config = dict(
    num_hidden_layers=10,
    hidden_size=192,
    n_experts=128,
    experts_per_token=4,
    d_expert=64,
    d_shared_expert=0,
    hidden_act='swiglu',
    moe_layers=[0, 1, 2, 3, 4, 5, 6, 7, 8, 9],
    router_score='softmax',
    normalize_top_k=True,
    routed_scale=2.0,
    balance_loss=0.00799,
    balance_bias=False,
    router_bias=True,
    n_groups=4,
    groups_per_token=3,
    init_std_router=0.0191,
    lr_router=0.00113,
    num_attention_heads=6,
    num_key_value_heads=2,
    head_dim=32,
    vocab_size=32000,
    norm='rmsnorm',
    norm_place='pre',
    norm_eps=1e-05,
    positions='rope',
    rope_theta=500000.0,
    rope_fraction=1.0,
    qk_norm=True,
    attn_scale=0.177,
    tie_word_embeddings=False,
    parallel_block=False,
    extras=['capped logits'],
    init='trunc',
    init_std_qkv=0.0229,
    init_std_o=0.0,
    init_std_up=0.0229,
    init_std_down=0.0,
    optimizer='soap_variant',
    learning_rate=0.00642,
    beta1=0.95,
    beta2=0.98,
    weight_decay=0.059,
    lr_head=0.0119,
    warmup_steps=50,
    schedule='wsd',
    decay_fraction=1.0,
    decay_shape='linear',
    final_lr_fraction=0.05,
    batch_tokens=262144,
    max_seq_len=256,
    doc_mask=True,
    train_tokens=845500000,
    max_steps=3226,
    dataset='wikipedia_en',
)
Below are experts of layer 6 (counted from 0) of a mixture-of-experts language model. Rows are named router (the router's row for the expert), gate (a neuron's input weights, with its number), up (a neuron's input weights, with its number), down (a neuron's output weights, with its number) and show model dimensions 0-63. Each number is 500 + 50 x the weight over its row's rms, rounded and kept within 0 to 999. Numbers have three digits each.
Before each expert's rows: "raises" lists some tokens whose logits its average output raises strongly, later layers aside; "comes after" lists some tokens at least twice as common just before its tokens as in all text. This comes from a sample of Wikipedia text that the model never trained on. Tokens count by the router's weight.

# expert 58
raises: "looking", "seeking", "col", "bringing", "spec", "sey"
comes after: " |", "|", " MPC", ";", "N", "us"
router:519480414529416406521522522428537590475502490445513589522534519482500510483470533479534530493490572454456467535491569532511454495499469514423506495442514623501485526431479489504524476550484476
gate5:464552485500470479533470534485512474407507446559477528511534541495537461415501556512559513476588519574503471459577427519538430487502525563446495495513521468454645438526463475385557539531550516
up5:506473396457523561494520553527463474462429562510461549451508552451546452412510490435559482512503472597465532531485487520466482523505589443480545563396515506528518447452557540513477416507529491
down5:449605442511522496487421473514459511499523488519472591502455609588498521475522422523450577561511523484561489415510469570566450444513388611519408450494521488529479537584524487513549521543466521

# expert 80
raises: " a", " ", " and", " an", ",", " one"
comes after: " the", " and", " of", " a", " for", "=="
router:589524519517409496529589551583572556508486486507554500458485487477497534473457494437512526515463531583556447527494472480524465483420527485501512518527446398484462501500538527589533574504533604
gate0:602466498447514570502471407546473476468466580438456532489456514478550497477493539510455499525535421498525556480520465550530561465539466447471514402423510495468569464592577492493462470494507559
up0:479470437413483469444548502479466464573495446467529418558457517502623470557465523509380538544443571484516504468544506499530512455432492486603433447482457460530523582438468466482556540520576527
down0:486457442500444491436526479541532510532576433524528478586532540537556538488532427399463561563630499516459552441518544553519483518494449524551414421529465498546426510482526531501515587603534540

# expert 63
raises: "\n", ".", " |", ")", ":", " and"
comes after: "|", " |", "age", " Win", "aged", " (7"
router:472501539545482484551458431442479415450476465518407482568439513540519428595487520569477506489498510470490547505450406473416509452553589616600495439458496479429505573550551406424538394449558483
gate0:568570581556556448594590392584575492392459553538483498498510489535546442544425483510456526428537545571552602541535505514495542588579441539538492525489534521446495495514520519435501535479515514
up0:507595548549503479500507431486477545528484494488501516433522452482526478529449518469497501440538578441499551514533437532435586511568538511521516548583477565428420536477476438445498451472562552
down0:515441593529539556475496491592394578529441589513462513409492432560466552498576497439490489471589577491447525420573467411483496448560564484453600467469536525486503478458479445435494471514457485

# expert 6
raises: "Awards", "See", "Re", "Career", "S", " See"
comes after: "\n", "==", "===", " ==", " ===", " World"
router:498475463466480513531375468449537518544483485485524444432455426461527521549477524506386536483490518510484489516512480548439423551561577499502525497432570513484439530422546556523481545491483473
gate0:533498586497438603507491424519429454508500481512616532531439512530586535481508532503554498505485554583511480465542450504518505566578555521463556535507534550575406434583458512558519495512544441
up0:455476488489520498481544450534413635520578522448459512547510459500527441485534548533492470459464464554560444390468479461472498468502488445451504465477565500508493456546446465638508584494563530
down0:576525531454502470483588520516521451458506444440506508432468519461494448466471629489497453522445457501575476555427507499457496508572520497520478524528533451460555502561484512506548523496445540

# expert 49
raises: "In", "A", "By", "K", "W", "At"
comes after: "\n", "==", " ==", "===", " ===", ")"
router:482554477478468464460506425575479467442489484519524509520515371518449433448429479432541559538484528454545424514544545523406503561515447426563691572441530413578448525463549540572420400506466433
gate0:529501500462614536463427483528478491501531444572588574489571544457511466504454523473559458496552466549500507552509506503510469556564438447512486547504484577473500476598508473507520490395480410
up0:417509459513540410505472548484532524493435541572540392559520580412475550481518581503486463499507496509470490467511576478583506422505462518593567472562451544412375506483466495495533521471486516
down0:491485580534452564536477581524465513477491490465496509406546504449439558526544472527499526445533384504568566586543548494547562578445482434438411455510512449510511424574515525528598526541525508

# expert 74
raises: "\n", " in", " following", ",", " and", ";"
comes after: " was", " were", " is", " be", " been", " his"
router:538485569457507523449506512513524590440498564554488414436469545548469479475452529523494458347570356562525534479451472488597477516426517542529496525613504479428525545535443474520565467482528437
gate0:552501518476508520513480494459388480382565449467539429595463526434615448594546597580431573518523485487531491528519454500565500466455586614455484531493459493510435450491451471540552490479490499
up0:537492409456495456498562447597553554580532589528531519623436497425499508427533530464626506507547562530519495524443456488430493518529463506439599499528490492543463561500477470502525498456521461
down0:545461411616550520550471509472483508444463436394484461493482563501450425622434547513496392525472574441492459559473606483545522495519508446496636490532502559381470521543443494362489615475452510

# expert 5
raises: "|", "-", "\n", "=="
comes after: " =", ")", "==", ".", " ==", "==="
router:495546496500463444507461492562586435427522540538422510527486437477448499353487518456472486478574535480483423550526474524446491548502359386531548499408482482475476526558511551559435405518510433
gate0:451563477466614524526501451494567530513414424487521461468542540432455511506518494559439482427572476567518386451428562518508549414540476536501591487453522578474586471499486504544525470451431506
up0:504567518482458542522470616484506486515509489509589481530444546487457477458510430410522473471514525480531577587516479312563462487465482510507423514654462408533544541486505565480506462520486594
down0:502501473558560459489498546535555596469406480513555423479496547531501510494518471527525489507559594531564485407421566456547512465424481590455478504536515614507536505372435608406491512564570496

# expert 102
raises: "part", "nce", "cross", " few"
comes after: " as", " is", " with", " of", " a", " was"
router:505456496434451435434511489472453518530473570464489496509538514521402529574541490560454487445513514429527490494609549453479455495484435458451479407446467506490538551528474467497447462435443518
gate0:591437441492511437390517503508479569453405581549431491426453460571527491486492552487595595449564493586558481501538469669523571587508426486452424478493554624516462513570428538541541562527446524
up0:483502613504480516535477553445486509519547450633475517492454549477545509543486448451485506455492485507630528556433468557414508395520437527547533522510383556519510431534429533420426511583528490
down0:500533450483471458540498490431475427505395604512518642538526417451447563535507465525532486463472491485511471515488520506531597491444448454552467507519396546552452524479466548556544514374459520

# expert 47
raises: "rd", " |", ".", "lor", "led", "rie"
comes after: " |", "|", ";", " /", "N", " ft"
router:420459460504445539517443431553423624516475442430505461510467491600453447520492553475398473512570571436390456494531555503494480446568544534481546474463452564496570467521450518529532463459525479
gate0:562529457483539477448573490534478516464488505514578596528533489584416447487530488540543595510504553468518551518498537498494443438497523448538543573461547581469483479496493502478479450452463522
up0:569497487469456454459528462408447451563551507401516596490539544496578474462441498488556364522562498465470482446489486506486495524568529519471514526486495503386518515496497548538440520452518442
down0:459568509416532493508410528496492466557492524456468492478479591564530495512432453442513427636574559481489456501478379499516480520493529621500473512523495494452475524496490395597434539498595461

# expert 115
raises: " a", " an", " the", " its", " one", " "
comes after: " was", " he", " He", ",", " and", " served"
router:422554478512387433404479521522423574559567490508565591410484534613490465538391599409503477432504550501546563425483471517475505473496521588562461473493437427444451464443494461485474406517457554
gate0:545460575404451472544535541493502545591495509474515557497552364490557486465561433413528433445527461484395560533531468570428464501445477588592495574491430487502494378509525458532517383505480484
up0:505535476552599468505486505444428484407578542576486474596593466496530514527589490524515412437410421558473537555493510557510445522507466563552529493466406587476465450471513488432556509470447444
down0:479524530566426590484540434550544489523475528458446483564373560422454502497480606506579516547468502469517541484537506466483508582479422485365429472449445503505451582557480498601422497507534514

# expert 126
raises: "head", "state", "mate", "line", "yard"
comes after: " the", " a", " and", " of", " The", " their"
router:589467550445544530508575460604540551522491449505578543550482423533406525482588489505551423464533421492551548505567437509541574642454543518503546500504487510493544419508501531607498537534587453
gate0:619525535502584468449521439541584482492519429455551519421490484488548474453518522548502552607464538534568612528511479503512528406464451548657526578585520487465507440386554440513515607458500456
up0:446576521508499429475398472583556475487397500463493488467510513558525524550529450563443490517464559441569575497491478507399445468610515551496432513508449522548524465514511441509464487508459512
down0:593529567466451520582325458504509419575502544476550523519452521488488439498521506501464466514564450494460395523516502546505454507612444409518389474489454434502500538538476555454454491485528587

# expert 7
raises: " =", " —", " –", " at", " Written", "\n"
comes after: "\n", "}", " MF", " Ship", " 6", " Pos"
router:579428433577495515544539588550574391584473501483430512499471478518527506572533595544508448546551521501460424489530591496538536449472382501528497358482552612501451538486534497478459570473515543
gate5:529516466542580496497493540584425484400515504549472444488429497519479536512442571407547393563445508432484518446565536453372531497551425533527496529512561427464542592472492538521448531490525566
up5:508523440471470509429463458380489556473479442414491500462521545515540553547437588554510507436429460470476561476487513553538558473545445442526492577513509502504455583464495423518464489467492558
down5:465449464509499460519485488483454448498484485525459525486508553620499441628500460477551502507588472548503527497451526458499524464547482499500592508501422451592434498542472535471601556536510485

# expert 15
raises: "\n", " His", "gi"
comes after: " the", " ", " The", ";", " JPL", ")"
router:461355492493507471472549504395526446467507445512521472489477528520397573446440526463556475487438550524619443476544521485469430492601482493535491532484486449455491530532402531506359540431474638
gate5:493501555448530408461444457426511522485518532489465509513593566580469506507412433505383540477561492512440481507484447503514540454506510458540386470480488485520488463514464572508378525415542569
up5:487481495565539491460508472496522485563465573416533435458462483531506521486457573472471560463540532472442406551478442492496505420537489481584490481509474469527597514543436475499458562515485461
down5:605559501607519474453519501471452541499551550457520445529488452560558535535488567493460567471412474490500450539487428443487440469431514471528508435487591488490479522505438549478460459531510474

# expert 123
raises: "field", "mond", "s", "em", "wood", "emi"
comes after: ",", " the", " in", " of", "-", "|"
router:515429466439590572573424584475463529519509523609457472473526496520462509502506534516520503528511539563446553425595441486432440561485555492425503450479519603540544476578544558520479552468452471
gate36:519436561467508478430442518541471561510553554528464560440564504527446598530542538453430473535450414491453523452539524471447381458419478509430453461487479523516506484537487539439456515413468490
up36:503498470446482526528368466510394499478425467545514538601514557435572551520557487506522478458592489507500470500551499494513528447448517499547511469501511525482536432368572445552515459521454546
down36:473520482407558565528434588509506514492530517498441414524520462460505467476519454505504472556583493435494529517517495510485478562567567435528505503452528491429488467551532440490520517375552581

# expert 33
raises: "\n", " ", " —", " many", " as", " called"
comes after: " ", " 0", ")", " —", " 1", " 2"
router:504531563499542537444532498570512484548537530562525458446505531496445517464493440564521505490474490484480588500482464415479553512427435497518446550516548558591460486493519452459540552576526517
gate0:396565500477441515468510527453516453447484505492457503546473510574520552511500480485555516533537493473427507559587579568495472463545498546502482443482440473536494436491479527438457501499489598
up0:494519535489555449506536467511555508535462480512473513624512564472437486576408572523478506511505527498472471509523472468440459438501551394455500428550450524539533523550489484433528467575497540
down0:513490476432534518459551525512495523476507410484502492548486518428477492448556543491580491476378430558465472546517534380445505468496464495514561497398483427530510536475402527476558486488559508

# expert 127
raises: "|", "\n", "|---|---|---|", "The", "Military", "U"
comes after: " |", "\n", "==", "===", "---|---|---|---|", " =="
router:437484545438545415496488435506477441436519497513410489537485407499515454559512511517558489488541514496555452440544498518452529529543451570495590531460526464515479572472552534455458470485454462
gate0:580501488484450489551504642464502441564453558494512434539524465439451421519504503570445451436500493463498563496447468524471448523496582457514486453533585577437540502444510498484529558527534493
up0:471451562511525411423479642503562412505444486518619533533538577417480480453499411604466581502423564432578575525471476481544445479515521512492430494451521517491487459518528508551492579513497499
down0:493448443445503474448528548536488456520513388523501526380423522488475510487462475466526583457532517518508449371598541503452532536515537410547528511534536490563528545494562545502515525540509429

# expert 54
raises: "A", "D", "500", "T", "C", "S"
comes after: " |", ":", " -", " as", ";", "\";"
router:468465515432449488551381428468571516540483514478540432482501496484558529501500567534510465470551580480551433560552495478412527530605476534460523484510409549566483547514548577500527477496474515
gate0:523537450462529456523605445466554556372543393583390525403565506537478537503390611448473476479492529473462549426489534542527600515516474451397574460471420542514492519539460504536559517526541573
up0:387506485519512494491419551581497513488510628569507402533458440587538498499532539499421505505509515447503608547485532557419537462504478550515563418577461553485583483472430441472482520473514493
down0:494562582471538564506451497516502526582549560473504510486397463529544562540458479431508553393477477504469508473613544524636521426482483464499422472462474399444500493472489547566400466529506546

# expert 50
raises: " years", " times", " other", " seasons", " others", " of"
comes after: " of", " and", " with", " number", " in", " for"
router:443435415538479538500457529504605451547458549546437525522574458556448536466488504595547537566511596499584563506525522533461495440603543427487563395470492415496508473562527507525411588496424432
gate5:488493574478456489455580503404454496557465466486519483378503519539454494497500541432569531530507609462492443597446431575463529544578517496425605431538549502468542566490418546501501460498534473
up5:461457406444566544581469485489529502479509431487575572457484444474494514490504476530446478513509469541458455506481446539447434441469507461489547478428521541511524535419403497549462456513563508
down5:528565445506514472430534476522540469448526571526478476543504484409492520472397529430554485477492535501478557440596612466490493482492499522520440600486553422550515435529539479490530497421443548

# expert 88
raises: "uff", "yl", "ü", "ov", "ound", "ales"
comes after: " (", " |", ".", "-", ":", " \""
router:411473440500491446538525520476470507461481463563432494524563586565559479478513545502471450511560555436495471570450521541486516480440495548448496535423453532492471434441503512491503404466454461
gate0:506459514562439468491487468502511534462451512452532497483546511462471508567448511399542381467469533464441490489467454347444551545439542432498564547536533535537396483438489508534427574513504486
up0:413412483561562546381565529413629575460557620473492585522508576455508441495519507493538492531480560579452464534477653432556505555506529387532530496516545570583496487357471485404420463503447496
down0:500482505618560512506471572443439477560524557534561509421478420443510533508522547495424480414489409528473519611610520492509479493482488459552610457524584369433478488507499526477541466543405531

# expert 117
raises: "isha", "/", "d"
comes after: " |", ";", "|", ":", "-", " by"
router:456449522488513528463566516537505428579445444498522608454528543577482486505546561545543544474497458488453566501555484465446417558576636494527467357444473441455522441381539534487437553467464505
gate0:492436561507429495407446481549563473534447532447442614452618499483462533528515491550618548551506567477486463482484389474484488495437511514447413477498544476398507421432408527485431528453444545
up0:523561430556417533619482445406531518530466534483471492531466557513563442455524607496459460542533471604483514541561434463520452457512540555493526491625474544456558511579555493490502460498483529
down0:549527408459452468514509447440451529499568477424507567459503473458568526467477504462509466546481464570478582478490433433518505502486476587479592497468437462476547555502415468511514476468563468

# expert 59
raises: " of", " in", ",", ";", ".", " and"
comes after: " the", " a", " his", " their", " its", " The"
router:572446586466485522544506516490604552495446574564584482433556536551490502516553451495552492491564434556525528504427533536583505628488509539512525524598403483470435439503488616557540497481528492
gate0:473427477481509488536548523516536545508599572530531520516589429482441578475481498480520432490552447471481455549437581431502470419523496517457423520487457413446441591483514585455530528423549547
up0:528498453507458477488575664493451606458551467532536542458488505538479489498423576495480476457589481521508464497524535414501532507559471493469607509560477531531546452472514592383423499532533534
down0:413379495510517446551476477488512424517591494465481579534521479509455532482454484565501450592494460382433498433517433492560534575574453495513516434482496509451499486562531462410460473524478558

# expert 77
raises: ",", " |", ".", " and", " (", " one"
comes after: "\n", "-", "==", " Born", "See", "Personal"
router:488522476489502504454520571551433464531507430521534552457559490501533532572499474502478513539432455482497440554593406425461560549540427505583547581500523463467514473492473510563527567491428455
gate0:518556462468439483496473445481631474528512430488567499514483463514497464562539491501525523499506471504508488470473423536511473512519375517524555515445472584537536488540461435520518505570414517
up0:459459494541515529514553602461516456619474451564482383509475513514492506428601532475446557520541503538484496524442416475436524490491456554507527493619472443532483487518464473477522519482545551
down0:419589453529543503539466493528566490419523554532548474383548616491463494493488497480464437548565489454498622518530437472484485494518490445480453509505577512494515542531493472543485543491474462

# expert 81
raises: " to", " ", " the"
comes after: " to", " he", " and", " was", " He", " also"
router:531557574478402588488470539474467584495477396516567491445467618524514397479479614524495468459504472437503538512405520574604485551496602548478503533575453497494447472540510500552478497544457440
gate0:517572447585509657543594562502556502418518505420455443507492483481483565486554506530495480624535450530521588501516392455554549490467498520487476380489563506473487458572471460528415475510523566
up0:558568578503403526539604504488509485530509530532544533503499423536488496562386526453529560525534481435417463430491511702554511577580507586480526363444446454492500499524462445527498549466483577
down0:488427497433465483496549423498510471555538453466387512475455531350427431548495457527444512542498534471461479579581578478481532491439445445492542513392617468483582492468467507512496456466534631

# expert 83
raises: "|", "-", "—", "\n", "===", "the"
comes after: " |", ".", ")", "---|---|---|---|", ").", ".\""
router:457569462509553484527470471490542477411521447525523510449499452474482537547454500540547417486562432442562495516554476512468487575550442556486505494470540442505550545507518551512507536513551469
gate0:512569518608561418463491527526528464464486464517545611504448434449511516435508520538520516583539388469422540457465431498498550535514468444435495492520532502497468468512507548408582603382494533
up0:536520553454556479471531432581535394538372447574490460545452574425501517423520484471547476528440535468541522426533432488490473485422536561483547491472553483526525529538517531504516457498539444
down0:458463518535568490467474468515523486490500512414489476515580459513532561463477482479506545580527643537558454547562654500497434480519461439561447476537450361493515531496493574519586425463563431

# expert 31
raises: " of", " (", " including", " such"
comes after: " the", " in", " The", "The", " this", " In"
router:481510566558551499498487558507548438452569516464446461444512498506536532537556541477554551491503491522508547507533539506548491548564499464513509466561479562489513390527501500475458477524582397
gate32:353516498590505575540580527600561421440552493555476556522526495538485459473550557539540565568467484601502509614448426479415620590551511553457528519462505504483515535531526458482392535491365478
up32:529491483422496499392597515467523520470520542509464485374515533501454487551462442518455494498366566583503502534528514451521563496407539462530489604583463511415491471431521622566470476515479537
down32:458396499533498499433503454492495512637495467445573550456533478598456443585500439602512419559572539512490453539539472429506429510426489477427617528598419502502560467503461437522558528411497504

# expert 91
raises: "\"", " left", " and"
comes after: "-", "|", "==", " •", " No", "Personal"
router:494518525526524567547467445533437496489451518403509463506469518537490441539519484567539498551493508529578555554441451573531484585508466464496538471473466528501446465528541445551502460491509455
gate0:569523524482494528495445510443462417518504416446533502582523576482608554561486601481486465532608458512465618532482439464429521546552468444628492465512521654497499450499550515560451522441554488
up0:512431477448430503529474589430411459499483505576380419563483491619551433556509435542510466537440539610524524465454495507484543531499575618505532457545496475548620499455392508452549424515520570
down0:531551485563416453448497528467572425503415465469430470549559523425526498556529482469433405527548540520588527437512479556488565361553643482506578462501541395503505483488446483483475520385479502

# expert 110
raises: "nd", "th", "rd", "st", "–24", "–25"
comes after: " |", " on", ":", "|", "On", " On"
router:518532409535409484555458475520494497442454480462395508556501420481424470602556482482438478534471515452476595473542491480487530430509511500498499473435431518461446577530482473483481556468503510
gate0:486402484486590603430491494489495495394587469415436488538483562480493533488541501545400520489477421516462557460509499447515520594467381547534483540647479524494487546514606579509560535511535489
up0:637471531587527613536508583478479455521512501457592522456515444567526461471504456541549529503495460453453552561436622514589566506541482546496429426473489502519456569462535480551559520485577536
down0:512468468465429550542554456477487461532535528546425512405498616427530613432472423501523470436498480521441459429470456540498564477383476469564499513446499522565509439512549412501574512366410531

# expert 20
raises: "ci", "f", "organ", "a", "b", "la"
comes after: " ", "-", " \"", " (", " a", " re"
router:522472527500485468525585555439504513423449482422476501537534572446516550517502538563523425438494497515395527537506500523549419503457469553471541479490561514575570503523555490484581416523574534
gate0:501358497520496493500599523538437470524467465468454542440439534425463608491539516471510531413479523477463557598406497528478475461527496487404486448416616443576469520528481574579556463416493624
up0:398461543455381531403430510566424423519564439468489541532494456563451475456467530568477387546515507426457544517512427518494485531564503566427524491492475587470528504435499528534490545455492484
down0:402436531522484484572604472503535491614519509594525445481526523566515485521462522498517520464443496511510490396515468509501574521538419513484528495523531525497541533465390462488510599465546511

# expert 73
raises: ",", " and", ".", " in", ";", " ("
comes after: " the", " his", " The", " this", " first", "The"
router:480520583453421533490434498443582505486543553539569459511598545496564442497545517528456496458567437507465504430538539479444558517477479537525514510494475474400445395459485567468602466487496475
gate0:568528535495521429495540529517535512487475527483553522513469460535503475491495529473475438545531566478497434494464520530501549473518495530517562439476467451365493569571358422563459472481463549
up0:452459568522547527586480491484490564513473530620472491497444524438518498501480480415497536524487458520503517469438501479507508472569485536564579626503493535408509433414516452371458533557482570
down0:481576436565513524461450491420437452402474536545440413559505619518448524433540489452524542450445394393483556528470500433496532445515542561517468520492589542563519450457452475486433532424464488

# expert 114
raises: " of", " in", " for", " and", " at", " following"
comes after: " a", " the", " an", " first", " The", " National"
router:534440610464519499432552523528545544508490477546560407426581581475575486541493532503453542455563402441528479570543489509519546616540471465588500511550555404485508325493434569534512534485449499
gate0:549461469560490458543513468470471469526587487524553490503367452395534522586451442561515510620464510510513511420483470518422506406459431461562552539493593554561504446541556520414520575463503519
up0:542457422470460534469534399459403465482422425491479549591482552553516534529496543524507486545440574424459568468517506496495499485638458566576450533578462508476468520409518463563461560514464526
down0:498447537467540619544566472434484555432405535492486512447435504488524501542517613510608537570505612550469529529588574517571515461532539489482536480431585434542560554473578570425542444513418445

# expert 72
raises: " place", " instance", " places"
comes after: " the", " first", "th", "-", " 2", " 1"
router:470495502488538441486475467491530542467451583515535454567508519487549579603537550450494569551478587527556514504494585457502529413473415530554522504465573498486648499451498445525455537427521434
gate0:565391499486529453468625508526455572583491486489474547456513493500601561508512593498558477421609584495412555505405492533503517495538402503492515430508467460540506505480508532490462463496504511
up0:520546530542441463506494443647537499457527586497429469525477438522491577481530529503547532562562549543446461510541546483452531549529437455572444421509546508468598483501430546397466584439520474
down0:489540432504554516510562559444481461577546538459491476494386487522554518494501530529555502501413456531531506404477530536545440489386466476532541485516446493550523556438577560517497579560540585

# expert 46
raises: "led", "j", "bul", " they", "gu", " to"
comes after: ":", " /", "N", " (", " ft", "age"
router:504548530513570475531504452491490427460456481544449576523450481538551582477536557454480487539534566571473427549473411510511471430565539543500596404434467539583597515513471452602403418429519579
gate0:577534497517525454486452532530519479450470505454504587508455497418579546526497532530511567424507536435495549562553453530538500501608500478492541403593469522484627458473520531466494480497517481
up0:545469550531580453511559472501517569518461490498441521532497605604501438614517552482480527494476506486555453520506477502496522477553453516508429464532461476501501440486529589429505442507461462
down0:527491459476569517486474463479435580427575472387511507550406449552527531538515496500468476488508478562586512427384443525533523580604503506608496461446528514537520513427482501454565442435426453

# expert 19
raises: " |", "\n", ".", " (", "*", "3"
comes after: " |", ":", ";", " 3", " 4", " 2"
router:524575460421440595467518478470423504417473412481470476526471494570464530442337462528476464497553524575557572440550451529497539458576581426502510516567483502480460473595507485499471442448532473
gate0:546461480516529573450530495551508537540505548554422523521556469522402545481494520606464443439467570522439576477475504517416420536388505541511552546428446430473456517537459542462516516510580475
up0:528572463492454615499582504525478508551575522514607476507569553506486535438536473498487360499528509511516416601530470510468491486546469447540459569595488481532512441429555589435450550529533433
down0:513505515525519525521476444490575662423410428529522511545488527507497561438505459472562543439405559479636464595498406502525476506398611407408398492437502511509512499517466601546558476541441559

# expert 23
raises: " English", " unusual", " entire", " old", " eighth", " opportunity"
comes after: " of", " at", " by", " as", " with", " to"
router:454422453410512472495462496539545487565510545482457527427509542487474543585462520511501623417428555457580478527494510466449471518494500577394471487493588437415587496466552429493466542425528543
gate0:519585501537496555538465490517487550429553531524506474492440519562452448561528507573525627506532492497496541396511565504490543519535536466486522491567404512484468483422533391438449595415637521
up0:464422482510480522484572427472510538479466520561562503416497498552465538436508503400435575445480576472503497493476467531528544463589536445471477486470620497539419442435476498545509510481444450
down0:504527532375599499560525400521430463572601516554520575468662572518403604497479550419515495537432515537444526483544538546513504448539522485471386484458492490487446540571508524471515465521603521

# expert 39
raises: ",", ";", "/", " |"
comes after: " in", "|", "-", "–19", " (", "In"
router:429600527532427486550504556471491470502572442568495570497475501507451498530550470465490582493519403479513481593541521564557477510488626586608528549432555516466438461475563468477507523498589463
gate0:510567568486504458549517569502495519518519530522469544520536440479472543482591480499468442500516525550561443529511555493431577565557546481475601461427499413527475358499498453486471474497541525
up0:430541488516486415539551506456510492496520517510510407461480469530500509386529499489531525526459463493474460552420556469500541511559492434459503493464573550405513504460504437496464517560372525
down0:571532401560523467480465565524541537494508559568518507454435600492453464461533451523509544521492556485516562527595413548440554474499453552600501532551521514510521440549530560621514550514473404

# expert 66
raises: "iti", "ip", "ru", "ree", "rat", "rate"
comes after: "-", " \"", " ", " (", ":", " a"
router:595404494510553495513586430467498432489486438423603553546437575493489496471441550501529453475464530534515437599466396528551470527457468487467566536551650567531514495459536480549514510483492427
gate0:491528504427464568524534521405495568568569413463512428466556512541503454458478402557524395543425500528478488539406464546526470420513470544533497451428522500528535467598549469535591447550509479
up0:492523494407440453476515444530507417540516374528448435471531530480455537455542530553478575439483535511463487469412513488524494460411493551526510479497550515479518378425563493504480494487506598
down0:500510513533528462535435538440529613589452452449530504542507515468506515479528482534582552459559541561513492498438478554528470511478631486462430499505483545524492487465459462485566574543500533